From a checkpoint of a small mixture-of-experts model trained on Wikipedia.
Experts: 8 experts in each of 14 layers, 256 squared ReLU neurons an expert, 1 pick a token, a softmax router.
Below are experts of layer 5 (counted from 0) of a mixture-of-experts language model. Rows are named router (the router's row for the expert), up (a neuron's input weights, with its number), down (a neuron's output weights, with its number) and show model dimensions 256-319. Each number is 200 + 40 x the weight over its row's rms, rounded and kept within 0 to 999.
After each expert's rows: "mostly gets" lists some tokens that are sent to it at least half of the time. This comes from a sample of Wikipedia text that the model never trained on.

# expert 2
router,202,267,89,225,233,257,232,186,189,239,241,159,205,156,234,226,211,263,178,209,220,189,198,224,244,176,226,164,153,265,251,125,201,225,169,203,134,207,259,186,153,199,235,257,160,224,209,178,159,218,232,173,217,167,167,196,230,190,176,260,136,232,243,230
up0,175,259,147,171,264,200,207,240,180,327,177,168,158,202,147,210,194,224,200,188,206,125,251,194,208,125,191,204,223,172,141,95,50,201,177,270,179,231,128,209,156,266,190,192,197,195,200,190,161,203,243,222,238,160,230,224,136,193,191,244,207,127,153,159
down0,217,140,202,219,222,193,184,180,161,214,256,197,269,230,250,190,275,178,207,137,248,257,148,232,258,215,183,255,166,162,211,251,104,198,238,141,217,209,216,196,221,259,234,247,214,229,204,144,211,279,160,185,163,236,190,210,157,146,210,199,107,200,138,128
up1,172,196,172,200,180,213,302,189,126,200,196,159,248,195,214,224,239,148,241,220,210,171,216,191,220,205,201,158,189,170,200,186,152,258,192,117,208,216,219,228,297,204,189,183,172,217,170,218,212,146,201,243,104,172,199,232,187,253,143,198,143,206,153,277
down1,238,168,230,208,168,209,195,194,228,226,168,111,176,301,171,242,193,189,246,219,187,214,185,199,198,175,210,272,198,186,176,216,248,156,78,243,209,176,227,197,137,191,116,129,133,187,293,191,154,232,307,204,198,231,218,121,117,161,301,232,228,140,224,154
up2,202,184,246,192,263,281,211,146,176,193,198,150,182,297,246,260,228,199,230,207,111,157,194,200,230,186,245,245,176,202,278,198,188,215,165,218,242,223,199,253,226,175,224,203,208,158,249,214,217,71,168,186,185,168,199,202,205,195,164,240,136,201,215,236
down2,258,203,158,213,89,207,247,232,195,202,216,180,252,209,171,215,235,235,265,211,230,202,181,163,231,296,150,150,216,235,201,237,181,188,199,148,277,184,200,242,193,233,221,226,148,251,115,148,270,208,183,239,191,183,219,222,236,217,138,224,200,220,268,262
up3,170,167,118,96,172,204,212,237,289,158,181,175,201,220,178,190,126,159,93,269,248,137,227,214,206,191,212,202,190,193,190,226,247,195,164,226,173,139,216,220,141,92,174,242,240,182,192,239,220,210,187,217,151,209,213,265,185,218,223,46,199,229,197,193
down3,205,149,200,204,215,171,186,169,224,123,190,114,179,199,225,173,202,177,145,174,172,178,129,199,230,257,246,199,197,194,167,205,172,195,268,248,235,221,230,219,182,191,192,175,193,201,128,172,202,242,242,226,209,154,229,240,194,277,260,295,276,185,214,172
up4,231,196,232,192,161,147,183,231,172,222,270,163,269,197,268,155,174,202,218,238,190,208,204,182,138,270,264,196,191,181,206,180,253,261,249,188,167,200,174,216,127,252,163,210,163,234,172,168,212,172,165,238,158,205,199,217,196,149,194,191,166,206,167,174
down4,278,110,212,198,258,262,197,157,154,232,219,200,181,194,195,131,191,214,165,187,203,215,162,238,204,183,192,198,297,208,155,193,150,178,167,158,163,188,238,236,235,170,254,172,178,198,235,215,204,264,209,145,160,208,163,164,131,178,254,137,217,238,245,184
up5,218,202,148,188,191,236,178,201,201,221,175,127,260,241,115,277,198,149,169,213,219,198,212,288,194,200,190,193,246,167,158,220,199,217,194,204,168,128,229,222,214,186,199,189,210,216,198,248,205,159,226,174,143,170,185,198,168,204,154,155,199,226,172,198
down5,209,260,248,254,226,207,208,260,263,176,232,288,165,245,239,181,233,163,165,152,212,283,203,91,258,245,129,170,290,234,215,192,164,162,180,188,224,295,204,210,194,205,172,220,172,211,208,184,188,267,172,167,274,160,154,256,180,197,236,229,196,191,193,209
up6,29,210,205,199,163,185,184,252,222,183,159,197,202,166,167,222,188,146,178,188,250,195,248,202,241,251,168,190,223,166,217,227,189,250,228,198,210,222,219,157,248,185,228,332,143,233,197,208,217,196,264,187,207,213,175,260,139,184,179,314,177,180,165,204
down6,304,133,184,174,226,190,197,147,184,317,211,148,203,246,205,204,241,199,163,228,189,189,220,222,157,204,235,264,158,192,106,124,209,128,173,187,214,205,138,214,137,183,259,117,168,191,207,202,211,119,184,166,181,234,171,193,207,198,240,170,209,225,129,201
up7,179,210,217,202,192,197,207,199,186,245,239,193,219,199,208,269,160,204,204,211,259,162,176,234,215,210,269,161,251,138,254,111,142,223,241,256,147,178,91,246,178,211,227,224,288,221,218,160,180,105,207,196,230,185,215,238,246,179,259,185,135,175,208,154
down7,143,208,191,195,261,263,208,202,209,197,103,197,213,185,270,177,203,205,149,164,186,218,289,177,112,264,225,161,177,198,203,151,255,266,184,202,231,210,215,234,303,134,158,198,155,207,243,140,193,226,192,194,220,216,193,161,161,180,214,146,214,214,98,291
mostly gets: " $", ".\"", "):", " she", "\".", "$"

# expert 3
router,228,244,209,181,214,193,204,248,165,202,208,219,175,165,257,187,201,197,218,276,209,205,161,264,225,163,120,183,211,206,180,221,211,260,139,141,113,210,209,191,191,251,256,209,216,229,158,162,243,217,256,255,180,219,102,64,189,259,167,177,238,185,213,134
up0,199,300,199,253,242,199,164,210,152,208,216,206,200,223,224,293,213,214,192,205,195,198,208,205,201,196,169,291,148,192,206,106,140,230,190,219,235,186,209,199,183,200,237,197,138,199,213,257,55,172,249,168,190,156,181,166,231,159,119,113,233,198,248,116
down0,207,176,220,157,215,225,205,137,237,172,142,231,138,142,154,229,111,257,222,210,233,199,221,248,163,166,212,171,187,279,171,198,284,186,194,177,204,206,89,308,187,152,174,193,178,240,150,166,212,211,136,236,153,243,177,201,196,221,274,225,247,235,143,238
up1,223,252,251,204,212,214,286,159,230,184,203,248,294,175,218,243,192,212,199,164,189,168,232,221,182,258,275,200,186,253,124,275,134,236,212,145,171,253,239,172,172,162,265,196,205,271,119,201,203,174,209,154,119,149,218,170,251,192,230,205,236,204,80,141
down1,194,285,228,222,189,215,182,192,198,168,233,209,242,179,198,171,197,184,200,175,185,212,217,211,229,161,223,198,231,194,231,141,268,172,248,191,304,192,231,187,238,186,133,194,237,72,191,259,199,228,200,217,178,202,191,117,147,220,196,212,185,187,236,188
up2,241,193,225,220,191,215,297,207,214,239,202,203,234,178,208,281,190,191,238,212,220,186,251,192,262,201,180,263,216,249,286,186,134,260,197,176,279,197,176,203,206,220,213,116,143,245,180,210,155,217,245,242,233,186,290,228,195,204,251,197,211,288,150,199
down2,290,225,236,258,184,172,155,179,196,139,175,195,253,173,127,205,207,153,241,193,200,197,215,240,187,232,200,202,195,165,232,196,223,144,253,170,202,235,203,192,273,214,256,258,185,300,207,202,174,204,190,180,230,141,136,232,224,191,161,237,202,158,187,166
up3,193,175,207,237,236,178,265,190,262,166,213,157,281,133,220,273,260,222,181,254,216,201,117,185,204,151,181,197,224,267,291,153,243,185,175,196,122,167,198,198,217,263,200,202,224,221,173,242,204,199,209,206,145,111,174,195,140,205,131,243,210,238,177,278
down3,129,208,203,183,96,136,190,215,251,251,213,205,109,247,180,219,152,182,220,123,160,185,197,237,200,181,194,147,221,126,124,201,216,210,176,195,195,262,198,164,194,122,176,140,263,187,206,244,240,110,172,196,202,212,262,121,240,196,159,207,215,187,214,228
up4,197,231,195,237,270,177,205,121,195,233,168,200,195,154,187,210,274,257,245,266,112,197,191,193,168,155,141,177,171,233,206,181,243,169,188,200,192,241,205,164,195,119,271,130,157,203,261,189,286,226,201,132,168,196,255,199,230,200,199,151,207,210,182,164
down4,169,179,189,230,217,204,204,255,183,225,137,211,260,231,187,233,210,185,143,183,243,216,203,222,186,199,168,172,181,209,221,356,164,223,190,182,193,136,194,221,215,133,183,155,228,251,291,201,185,218,158,200,216,270,179,213,179,265,216,248,221,186,208,240
up5,114,210,227,150,168,206,292,231,277,194,240,195,240,165,208,161,186,169,208,218,167,191,293,182,163,273,211,145,217,208,198,197,108,201,226,254,276,148,230,145,190,208,286,214,163,256,152,169,156,195,159,207,272,200,276,281,189,259,162,209,175,197,205,185
down5,183,132,191,192,164,188,193,203,188,208,179,218,212,147,206,197,206,310,261,205,221,145,147,257,251,189,163,217,232,200,197,238,210,225,174,187,219,214,232,193,136,178,181,193,191,148,215,180,245,212,245,180,190,252,163,114,213,160,212,150,265,211,189,182
up6,168,181,188,144,219,256,223,219,150,200,217,308,233,254,192,194,133,197,215,215,218,115,211,172,217,195,169,157,203,153,229,241,156,152,260,152,200,190,196,202,258,214,143,250,242,109,208,206,159,199,186,158,154,175,292,228,186,147,140,189,197,177,172,208
down6,151,321,250,216,201,133,216,152,162,203,254,94,282,246,200,241,205,191,211,207,159,275,215,232,181,173,191,197,124,259,193,241,198,212,170,178,172,250,194,201,199,178,107,198,194,200,176,152,221,92,238,219,165,209,202,186,181,204,237,229,224,222,145,187
up7,222,145,153,210,272,171,190,170,246,206,134,165,189,229,221,202,222,201,184,261,203,212,209,183,187,289,152,194,142,155,268,177,195,194,162,195,153,208,237,254,173,137,152,184,208,191,180,168,175,223,212,207,209,191,281,185,184,309,182,203,256,182,220,159
down7,271,198,212,231,176,230,197,251,227,192,233,117,247,203,178,249,254,226,122,221,241,241,175,160,183,190,166,188,257,180,118,199,202,192,107,232,208,229,224,186,143,244,227,212,181,198,199,185,203,195,190,245,181,216,185,161,182,178,182,206,196,191,253,219
mostly gets: " John", " James", " King", " George", "ville", " William"

# expert 5
router,188,163,250,112,255,190,189,162,181,228,262,162,166,196,164,211,212,225,152,204,183,152,170,172,153,246,189,186,237,252,247,164,165,182,233,178,218,177,254,212,186,244,216,186,181,171,245,181,266,186,262,247,193,226,232,224,94,161,192,259,234,245,225,212
up0,274,211,197,199,167,235,203,143,221,154,257,234,141,178,299,236,286,189,111,197,177,206,205,145,132,271,174,133,209,209,216,165,162,257,185,184,287,181,194,202,202,230,211,183,163,223,231,210,223,211,214,229,222,176,198,223,240,182,172,262,221,231,230,192
down0,79,197,191,182,156,167,218,114,266,165,255,180,299,219,269,187,249,235,279,221,173,136,169,170,198,117,204,217,222,258,275,159,178,142,213,203,186,188,227,236,204,206,238,192,197,226,251,123,208,147,211,258,202,220,228,197,136,198,206,115,245,215,184,199
up1,199,261,189,147,198,294,158,128,198,224,185,194,190,208,193,222,211,206,179,224,185,229,196,206,215,168,220,209,242,203,186,200,217,128,213,181,121,184,219,199,195,203,244,193,278,222,180,147,179,233,208,223,160,190,198,241,236,187,195,192,187,265,202,215
down1,101,147,112,116,224,249,192,206,255,206,235,142,182,215,214,269,134,240,179,156,244,223,270,98,193,134,207,159,124,210,161,223,193,163,246,191,151,185,189,248,205,247,228,176,107,207,174,280,143,131,160,174,205,203,232,195,201,175,196,108,276,207,189,95
up2,217,189,189,211,164,224,313,70,207,188,248,214,235,222,232,234,221,225,241,278,250,129,201,210,194,235,172,205,124,239,229,212,192,164,191,113,240,222,190,248,178,254,247,268,147,219,220,235,207,197,191,224,193,102,230,153,181,163,205,253,202,205,212,251
down2,163,246,125,205,149,213,138,197,193,172,247,296,133,195,235,126,206,179,202,197,169,152,218,151,241,212,184,208,179,202,231,174,178,162,203,172,180,185,198,208,146,168,293,234,276,186,173,234,133,188,155,237,129,133,226,157,176,212,237,173,271,246,171,142
up3,205,134,204,304,242,218,208,277,182,156,247,181,141,174,207,202,162,163,147,133,168,188,113,145,197,192,220,164,227,241,179,120,102,235,273,231,191,193,257,240,222,257,198,279,204,193,177,178,212,232,211,201,198,201,186,203,220,196,159,205,149,296,239,178
down3,166,199,187,174,136,203,214,203,286,189,195,170,203,157,136,281,197,153,182,241,242,193,237,240,191,210,238,308,130,137,89,205,92,159,114,190,234,164,225,194,203,263,192,171,205,178,160,119,201,172,227,134,214,220,207,250,198,178,204,160,177,193,225,192
up4,172,139,231,236,168,181,241,143,227,242,179,197,167,226,211,249,214,145,148,199,173,200,154,149,231,201,203,198,204,202,196,198,196,239,218,165,195,198,170,267,227,301,220,189,203,206,203,158,186,228,169,177,220,205,189,242,210,134,180,302,270,172,205,188
down4,203,204,212,270,123,183,162,186,233,228,264,162,214,129,211,248,216,178,121,220,222,186,163,232,182,220,268,251,199,167,196,238,133,196,211,267,188,243,238,200,214,256,253,174,213,249,173,224,286,199,196,249,164,204,250,210,172,250,242,131,230,176,198,211
up5,183,169,199,212,90,216,260,132,119,180,204,199,240,157,267,235,176,266,246,167,164,195,202,149,150,132,202,206,145,201,201,163,221,290,110,203,292,268,218,194,203,105,253,175,142,202,211,178,131,180,198,231,190,196,141,230,201,194,256,208,207,200,198,215
down5,169,196,168,225,206,193,123,259,229,187,226,157,221,218,253,217,162,194,180,223,157,205,151,169,222,191,176,147,224,195,124,211,183,163,204,195,201,202,240,210,296,184,237,205,205,255,206,193,253,182,152,168,229,206,165,210,193,208,116,151,146,199,194,203
up6,270,202,217,254,157,198,179,274,251,228,198,216,178,203,204,207,144,214,153,170,176,187,241,250,176,180,177,169,228,192,112,199,299,256,225,204,184,227,181,187,175,237,229,179,192,187,142,186,204,150,190,249,211,310,190,261,148,187,171,245,248,186,215,218
down6,227,266,200,173,232,230,187,205,199,159,165,231,236,219,182,230,208,204,92,171,200,159,194,180,144,138,195,200,221,194,245,190,192,218,217,241,142,216,233,210,234,238,206,219,150,161,205,282,208,313,200,222,196,120,206,195,200,219,170,164,199,244,178,132
up7,242,199,300,186,154,126,216,185,242,205,168,197,166,211,208,216,198,216,266,143,215,157,223,232,211,179,193,185,218,134,119,275,205,172,171,214,221,208,223,210,217,175,186,162,202,201,250,235,214,202,225,182,172,224,211,315,198,180,203,206,200,269,238,199
down7,291,148,96,265,170,185,225,200,150,191,208,246,224,254,137,157,162,193,184,189,81,206,266,285,262,266,200,225,181,212,152,169,161,152,238,258,189,164,177,201,179,197,180,156,227,205,194,254,197,196,272,133,235,116,278,257,236,180,143,178,92,144,229,261
mostly gets: "ri", " A", " My", "u", " No", " gr"

# expert 4
router,239,232,92,224,214,259,200,180,154,254,192,181,195,159,285,243,196,216,189,224,237,165,169,213,220,228,211,189,186,250,205,179,217,290,142,163,128,195,193,180,186,201,223,261,60,176,161,203,228,217,198,275,170,160,164,227,185,165,265,232,192,210,220,197
up0,294,138,302,127,196,193,200,156,222,184,228,171,200,191,183,249,78,225,184,238,183,205,232,174,240,180,212,195,230,143,219,235,141,256,185,214,273,191,211,237,227,191,199,204,238,226,208,203,240,115,227,196,193,224,203,164,204,146,131,219,206,206,251,233
down0,226,227,208,117,206,285,245,260,152,197,227,202,237,232,247,237,218,266,174,158,204,219,226,156,220,200,195,259,238,157,157,197,216,172,240,333,224,212,226,265,152,195,175,192,174,154,280,318,206,175,182,172,220,175,146,292,189,221,144,255,189,258,228,206
up1,212,181,223,190,243,170,198,166,192,224,264,211,202,208,224,178,163,205,134,191,143,221,220,281,177,142,209,205,199,256,214,100,167,207,159,198,143,176,187,240,132,201,172,190,154,154,230,205,193,184,222,257,256,232,292,232,294,206,225,204,135,212,184,176
down1,187,120,210,156,230,227,142,185,191,224,156,182,200,203,225,205,173,121,246,229,171,197,198,235,121,212,207,200,232,140,214,183,216,208,219,167,199,187,213,206,190,247,168,193,219,179,208,163,213,294,159,118,143,215,180,121,149,251,271,179,200,159,220,175
up2,193,175,208,242,191,213,178,203,237,285,171,120,179,250,172,202,204,237,219,241,175,185,284,160,224,252,192,159,196,215,189,207,222,173,214,208,245,236,151,134,212,213,264,259,219,142,152,182,250,171,151,242,193,145,209,198,230,220,199,208,100,163,254,256
down2,269,150,253,200,230,154,148,217,187,180,179,248,270,193,199,257,161,157,220,171,208,215,220,210,281,117,186,197,229,165,180,197,120,176,186,201,201,190,238,188,274,196,198,157,185,241,196,131,164,178,168,165,208,197,230,181,173,205,248,166,195,188,202,251
up3,196,185,157,148,233,171,182,166,239,212,188,235,157,169,243,216,187,175,187,176,164,198,183,141,214,178,179,213,225,166,132,202,172,233,217,226,192,173,194,186,207,206,184,161,212,195,174,190,198,275,123,207,96,216,236,166,157,185,242,156,192,200,164,205
down3,122,180,238,217,224,146,192,152,163,131,195,231,163,193,191,214,164,156,198,223,229,242,178,230,212,187,255,177,208,189,182,221,278,201,181,151,113,179,219,191,209,197,207,127,194,246,190,231,216,127,198,213,323,179,171,197,199,192,166,197,210,153,192,187
up4,170,228,251,245,168,204,197,325,196,196,154,240,286,80,247,190,176,237,199,263,213,210,236,177,187,208,191,136,191,172,192,132,234,231,225,156,164,255,239,246,213,147,160,138,196,181,138,187,173,254,190,272,77,228,189,200,229,154,117,195,235,202,274,156
down4,158,126,174,273,163,217,182,217,220,200,215,209,241,189,183,240,185,265,232,276,212,214,160,202,167,195,194,165,227,232,218,136,229,179,232,255,187,178,215,162,196,182,317,237,209,287,209,194,183,217,198,231,188,203,252,254,203,174,167,128,245,162,271,261
up5,200,116,180,152,147,228,199,215,159,217,171,230,207,205,189,237,197,174,228,182,160,171,165,151,99,218,201,211,198,217,212,195,183,228,287,241,285,271,220,178,218,143,196,196,241,178,196,168,275,199,200,210,82,188,216,189,183,270,215,297,169,191,160,201
down5,133,241,165,207,168,197,197,269,257,174,206,292,268,200,238,191,161,241,179,223,193,239,257,317,199,225,177,208,148,148,223,97,191,161,126,84,224,171,189,215,235,201,257,149,222,196,169,191,180,207,198,174,252,171,153,164,193,237,157,210,139,158,274,206
up6,230,227,207,121,262,190,203,150,199,207,171,256,296,187,170,212,211,156,237,169,229,203,208,246,259,202,170,167,267,311,238,291,190,207,196,151,245,213,172,200,236,284,172,206,199,211,181,213,196,134,262,153,205,228,229,197,192,148,202,199,264,205,150,217
down6,196,199,136,205,180,203,130,185,259,174,97,146,184,184,182,222,154,182,210,173,121,223,206,113,233,251,180,173,153,163,216,192,203,140,175,191,178,172,186,171,152,103,205,197,211,253,285,308,182,237,166,219,209,229,201,234,204,199,201,213,180,200,203,178
up7,149,170,216,206,216,143,267,196,292,322,185,183,231,177,234,218,222,281,191,236,248,192,190,189,260,209,147,224,210,275,201,149,200,223,205,195,236,239,206,200,280,191,203,202,149,216,213,239,158,168,248,202,241,138,167,180,108,219,254,246,194,168,202,267
down7,212,162,196,227,179,142,148,187,177,142,162,229,203,162,219,200,175,122,257,124,209,167,193,242,119,214,283,145,191,232,90,207,219,147,190,135,210,239,182,198,169,182,161,232,220,190,139,145,214,205,251,196,238,181,192,205,216,263,229,225,190,166,120,151
mostly gets: " three", " two", " four", " several", " five", " six"

# expert 7
router,297,161,193,260,169,239,250,165,174,270,256,188,190,193,158,271,176,231,243,213,166,150,234,227,197,208,167,229,166,222,207,165,207,246,183,117,184,265,207,144,202,210,189,247,189,108,191,158,215,223,172,256,219,148,217,222,199,192,210,207,212,215,265,222
up0,138,187,287,199,283,207,120,303,170,207,160,178,164,153,147,204,188,197,197,186,215,183,274,235,196,244,136,182,232,174,224,222,210,232,92,124,159,238,265,225,176,271,198,197,169,218,145,195,153,183,138,206,268,202,159,249,209,279,305,150,229,116,300,178
down0,220,218,132,295,208,277,229,220,148,205,269,139,205,267,178,232,201,166,250,148,100,218,129,222,208,204,208,204,156,194,152,220,232,196,246,160,194,223,141,132,251,205,173,196,280,119,241,188,223,190,191,204,284,220,283,244,223,158,124,171,193,221,275,216
up1,192,244,232,217,198,194,218,193,116,151,323,164,142,207,188,223,248,187,191,189,225,233,191,195,222,185,210,169,200,183,204,213,182,234,198,168,300,239,265,225,202,210,193,220,132,121,290,234,159,204,168,226,242,209,212,228,117,214,75,235,171,140,184,170
down1,204,206,235,213,146,235,216,221,184,122,255,209,213,164,170,208,214,225,120,120,188,264,240,204,176,260,199,154,252,233,204,138,218,188,208,207,264,196,207,208,178,303,208,248,129,175,182,201,211,186,201,306,249,319,241,158,206,185,214,283,202,189,208,195
up2,261,162,169,252,202,195,94,236,160,189,190,222,177,192,229,205,128,266,193,107,209,189,198,273,198,212,169,210,237,170,220,164,201,198,184,259,189,276,260,175,229,230,239,252,175,197,244,158,269,212,220,232,189,174,198,145,243,277,200,134,125,239,176,232
down2,197,189,101,213,194,266,226,208,273,200,115,173,235,246,158,203,132,202,221,217,195,209,177,209,281,178,175,203,196,188,205,155,182,89,196,146,243,149,221,150,209,194,228,200,176,227,287,123,85,97,254,162,195,220,275,183,238,245,188,173,146,174,184,209
up3,242,181,220,204,164,276,186,238,145,235,217,239,197,273,203,226,120,151,202,208,207,198,206,212,141,208,159,282,243,198,232,225,175,205,205,94,197,212,167,232,239,131,168,188,198,204,223,239,201,203,216,208,203,155,225,189,196,221,205,192,259,238,193,201
down3,179,223,222,177,239,168,236,109,185,168,128,257,225,213,186,174,223,153,256,241,178,200,188,215,305,191,161,200,255,225,199,195,227,229,216,186,240,150,142,204,185,160,199,172,177,233,187,270,207,245,197,135,244,202,173,251,165,257,257,193,204,179,132,173
up4,211,169,198,137,178,159,189,159,176,179,257,208,233,237,209,264,260,200,197,286,232,169,144,201,214,183,215,210,179,262,261,284,181,247,294,231,199,206,221,173,220,175,229,329,202,124,190,259,262,207,197,149,182,218,250,190,172,214,198,195,206,171,189,209
down4,210,287,278,241,147,216,232,201,210,177,208,184,188,128,189,204,264,256,216,183,156,175,196,233,229,114,197,183,214,197,212,188,100,135,204,186,269,168,167,203,148,119,229,165,148,197,203,174,181,177,195,230,192,211,198,240,222,200,220,150,208,247,215,234
up5,283,159,196,232,173,186,251,152,274,196,285,165,213,249,213,153,193,203,216,175,183,171,195,146,332,177,241,213,188,202,227,170,134,84,202,299,190,188,217,123,211,193,262,237,202,202,250,184,151,144,215,189,234,216,204,188,209,179,146,221,244,270,184,227
down5,173,167,167,160,202,212,178,230,193,181,142,262,189,283,258,228,213,176,157,154,161,148,200,180,171,158,208,167,235,177,207,199,244,205,220,95,206,220,217,215,196,192,202,208,210,202,203,291,174,248,183,242,236,223,173,176,276,214,193,189,150,205,185,153
up6,218,173,260,127,229,260,180,222,241,157,242,190,231,160,155,204,233,213,212,152,178,199,223,207,164,189,181,214,223,213,237,209,267,229,214,190,248,240,213,198,199,129,273,249,216,161,242,182,270,160,209,266,225,220,134,198,207,173,190,148,190,138,206,184
down6,247,208,110,193,215,164,163,217,217,167,212,231,232,201,159,208,249,187,198,246,191,202,230,199,200,174,209,244,237,262,269,171,223,199,224,230,212,241,113,210,158,144,222,221,186,304,191,218,232,231,134,235,207,218,203,161,195,358,194,214,261,178,142,210
up7,145,176,149,196,184,189,199,222,205,168,166,155,221,183,252,234,207,218,198,177,132,163,167,172,209,234,195,154,184,203,148,301,168,193,273,166,184,236,231,206,205,200,197,132,163,228,204,252,231,125,100,275,191,229,195,192,205,193,216,165,238,211,162,215
down7,247,223,228,67,201,249,187,126,201,134,138,178,256,244,219,210,175,122,200,193,270,199,242,116,103,172,154,204,167,170,193,195,211,118,219,220,212,90,238,229,177,246,233,247,175,186,200,210,92,252,150,121,179,162,279,114,181,194,264,202,244,176,195,194
mostly gets: " film", " man", " band", " work", " series", " game"

# expert 1
router,239,257,148,178,218,174,247,177,228,182,189,208,165,190,259,161,171,184,137,219,177,159,208,225,230,222,227,135,216,226,252,196,211,226,209,171,173,226,243,187,194,243,233,191,215,122,186,174,251,276,189,202,190,179,215,240,252,181,226,258,213,254,236,228
up0,229,174,241,144,203,202,195,208,238,184,254,210,165,215,245,224,210,144,101,213,246,180,224,235,175,192,219,204,176,187,133,206,206,54,180,184,140,203,169,134,207,192,184,220,139,125,227,188,189,219,192,210,228,135,258,206,132,203,217,172,141,222,205,196
down0,231,150,210,170,236,202,207,177,195,196,201,201,274,198,271,288,210,210,215,164,197,223,230,153,203,221,200,190,231,223,174,172,187,203,200,167,201,211,273,142,173,205,202,180,222,181,246,202,224,143,168,205,169,163,236,175,187,151,199,153,143,289,176,203
up1,274,185,201,178,214,225,176,222,216,215,183,247,162,171,204,236,180,211,194,209,209,185,169,147,239,237,285,185,199,238,200,194,153,234,202,152,149,135,219,198,191,219,160,242,241,200,238,231,188,204,236,198,214,200,155,236,266,194,209,253,210,241,233,209
down1,148,239,203,182,215,155,212,204,208,202,269,197,211,205,204,199,192,226,199,201,258,255,255,238,231,202,194,206,192,182,246,144,183,154,222,201,269,204,191,185,143,134,286,205,204,186,125,165,249,165,170,170,183,179,194,170,174,204,164,171,155,198,271,120
up2,280,201,170,203,192,167,248,217,153,248,187,179,251,184,188,218,243,215,221,235,238,212,191,277,204,158,224,272,205,155,225,150,108,199,124,213,233,188,225,197,208,126,226,199,201,215,157,211,204,203,236,209,223,219,195,191,180,112,185,174,178,169,222,186
down2,202,127,203,207,261,215,203,214,227,176,190,220,151,256,218,208,163,206,169,211,231,215,220,203,189,227,166,146,228,185,182,182,223,203,236,147,169,267,203,249,191,286,201,220,212,187,230,235,126,165,214,206,176,189,264,202,197,218,207,260,243,219,207,190
up3,201,194,147,186,193,229,258,199,204,176,240,203,186,192,179,160,179,123,171,143,224,195,207,213,200,271,187,242,134,135,221,115,206,266,216,166,284,208,179,208,200,219,224,244,208,130,204,214,237,180,232,258,158,159,138,212,219,203,134,252,174,173,188,198
down3,227,153,260,190,181,150,216,172,232,179,166,213,216,161,311,203,234,159,219,213,170,146,233,122,149,252,159,221,153,240,150,217,233,222,200,275,179,216,216,188,230,232,198,229,198,198,205,207,165,276,151,137,213,168,222,205,221,182,202,223,255,217,288,140
up4,271,148,188,222,175,204,157,219,177,175,176,258,232,137,248,205,166,168,207,122,142,185,121,111,154,222,223,238,202,204,177,232,169,216,223,211,140,199,119,217,205,194,191,186,163,215,231,201,143,202,233,239,191,209,262,227,218,176,168,208,197,223,247,187
down4,189,133,142,190,224,167,81,237,175,202,204,212,144,187,229,182,185,147,216,257,211,186,162,252,201,293,201,285,155,191,258,228,199,220,260,245,229,178,261,139,205,187,188,259,251,211,223,210,209,191,206,199,179,156,196,202,222,218,198,212,250,201,196,252
up5,260,196,202,270,174,202,132,179,207,184,200,307,124,168,170,171,195,180,260,192,248,181,166,184,206,181,173,214,193,217,245,172,218,181,200,192,93,107,204,180,112,191,260,301,252,184,168,208,215,174,174,200,169,256,186,201,129,229,191,190,185,214,194,229
down5,203,200,177,192,208,249,232,238,249,178,224,195,262,266,201,152,184,201,235,287,171,220,147,147,215,181,219,230,257,163,212,128,213,230,208,210,261,191,161,221,217,139,190,202,179,248,210,237,241,196,251,183,147,215,188,201,203,253,207,228,214,196,242,147
up6,213,239,131,208,185,181,183,163,318,207,206,114,171,181,194,168,180,142,215,187,210,218,100,211,252,205,148,187,203,177,284,237,169,266,206,201,303,198,209,167,144,208,191,247,179,178,203,297,136,168,215,154,267,167,235,203,182,197,248,67,93,197,210,173
down6,208,125,151,211,160,167,192,221,59,175,209,210,202,151,198,214,222,191,195,191,230,201,209,167,176,238,148,196,253,186,217,302,279,146,233,221,272,206,209,174,268,238,206,222,199,201,144,219,276,207,209,199,171,151,139,168,285,174,253,158,162,159,282,200
up7,202,193,302,144,141,201,168,194,191,208,233,206,251,125,184,210,200,72,154,193,184,115,122,194,141,210,245,190,237,201,197,183,225,166,227,192,203,221,263,157,246,194,147,182,186,250,247,206,201,219,141,228,149,164,235,223,204,168,286,165,253,156,115,197
down7,268,211,199,208,171,189,206,139,230,191,207,230,168,216,150,230,176,241,205,178,191,218,167,227,199,262,155,203,214,224,127,222,195,192,201,226,201,219,176,160,168,207,262,156,198,167,236,243,160,224,181,197,208,210,198,166,190,198,121,157,200,192,212,152
mostly gets: "|", " on", " as", " –", " and", " into"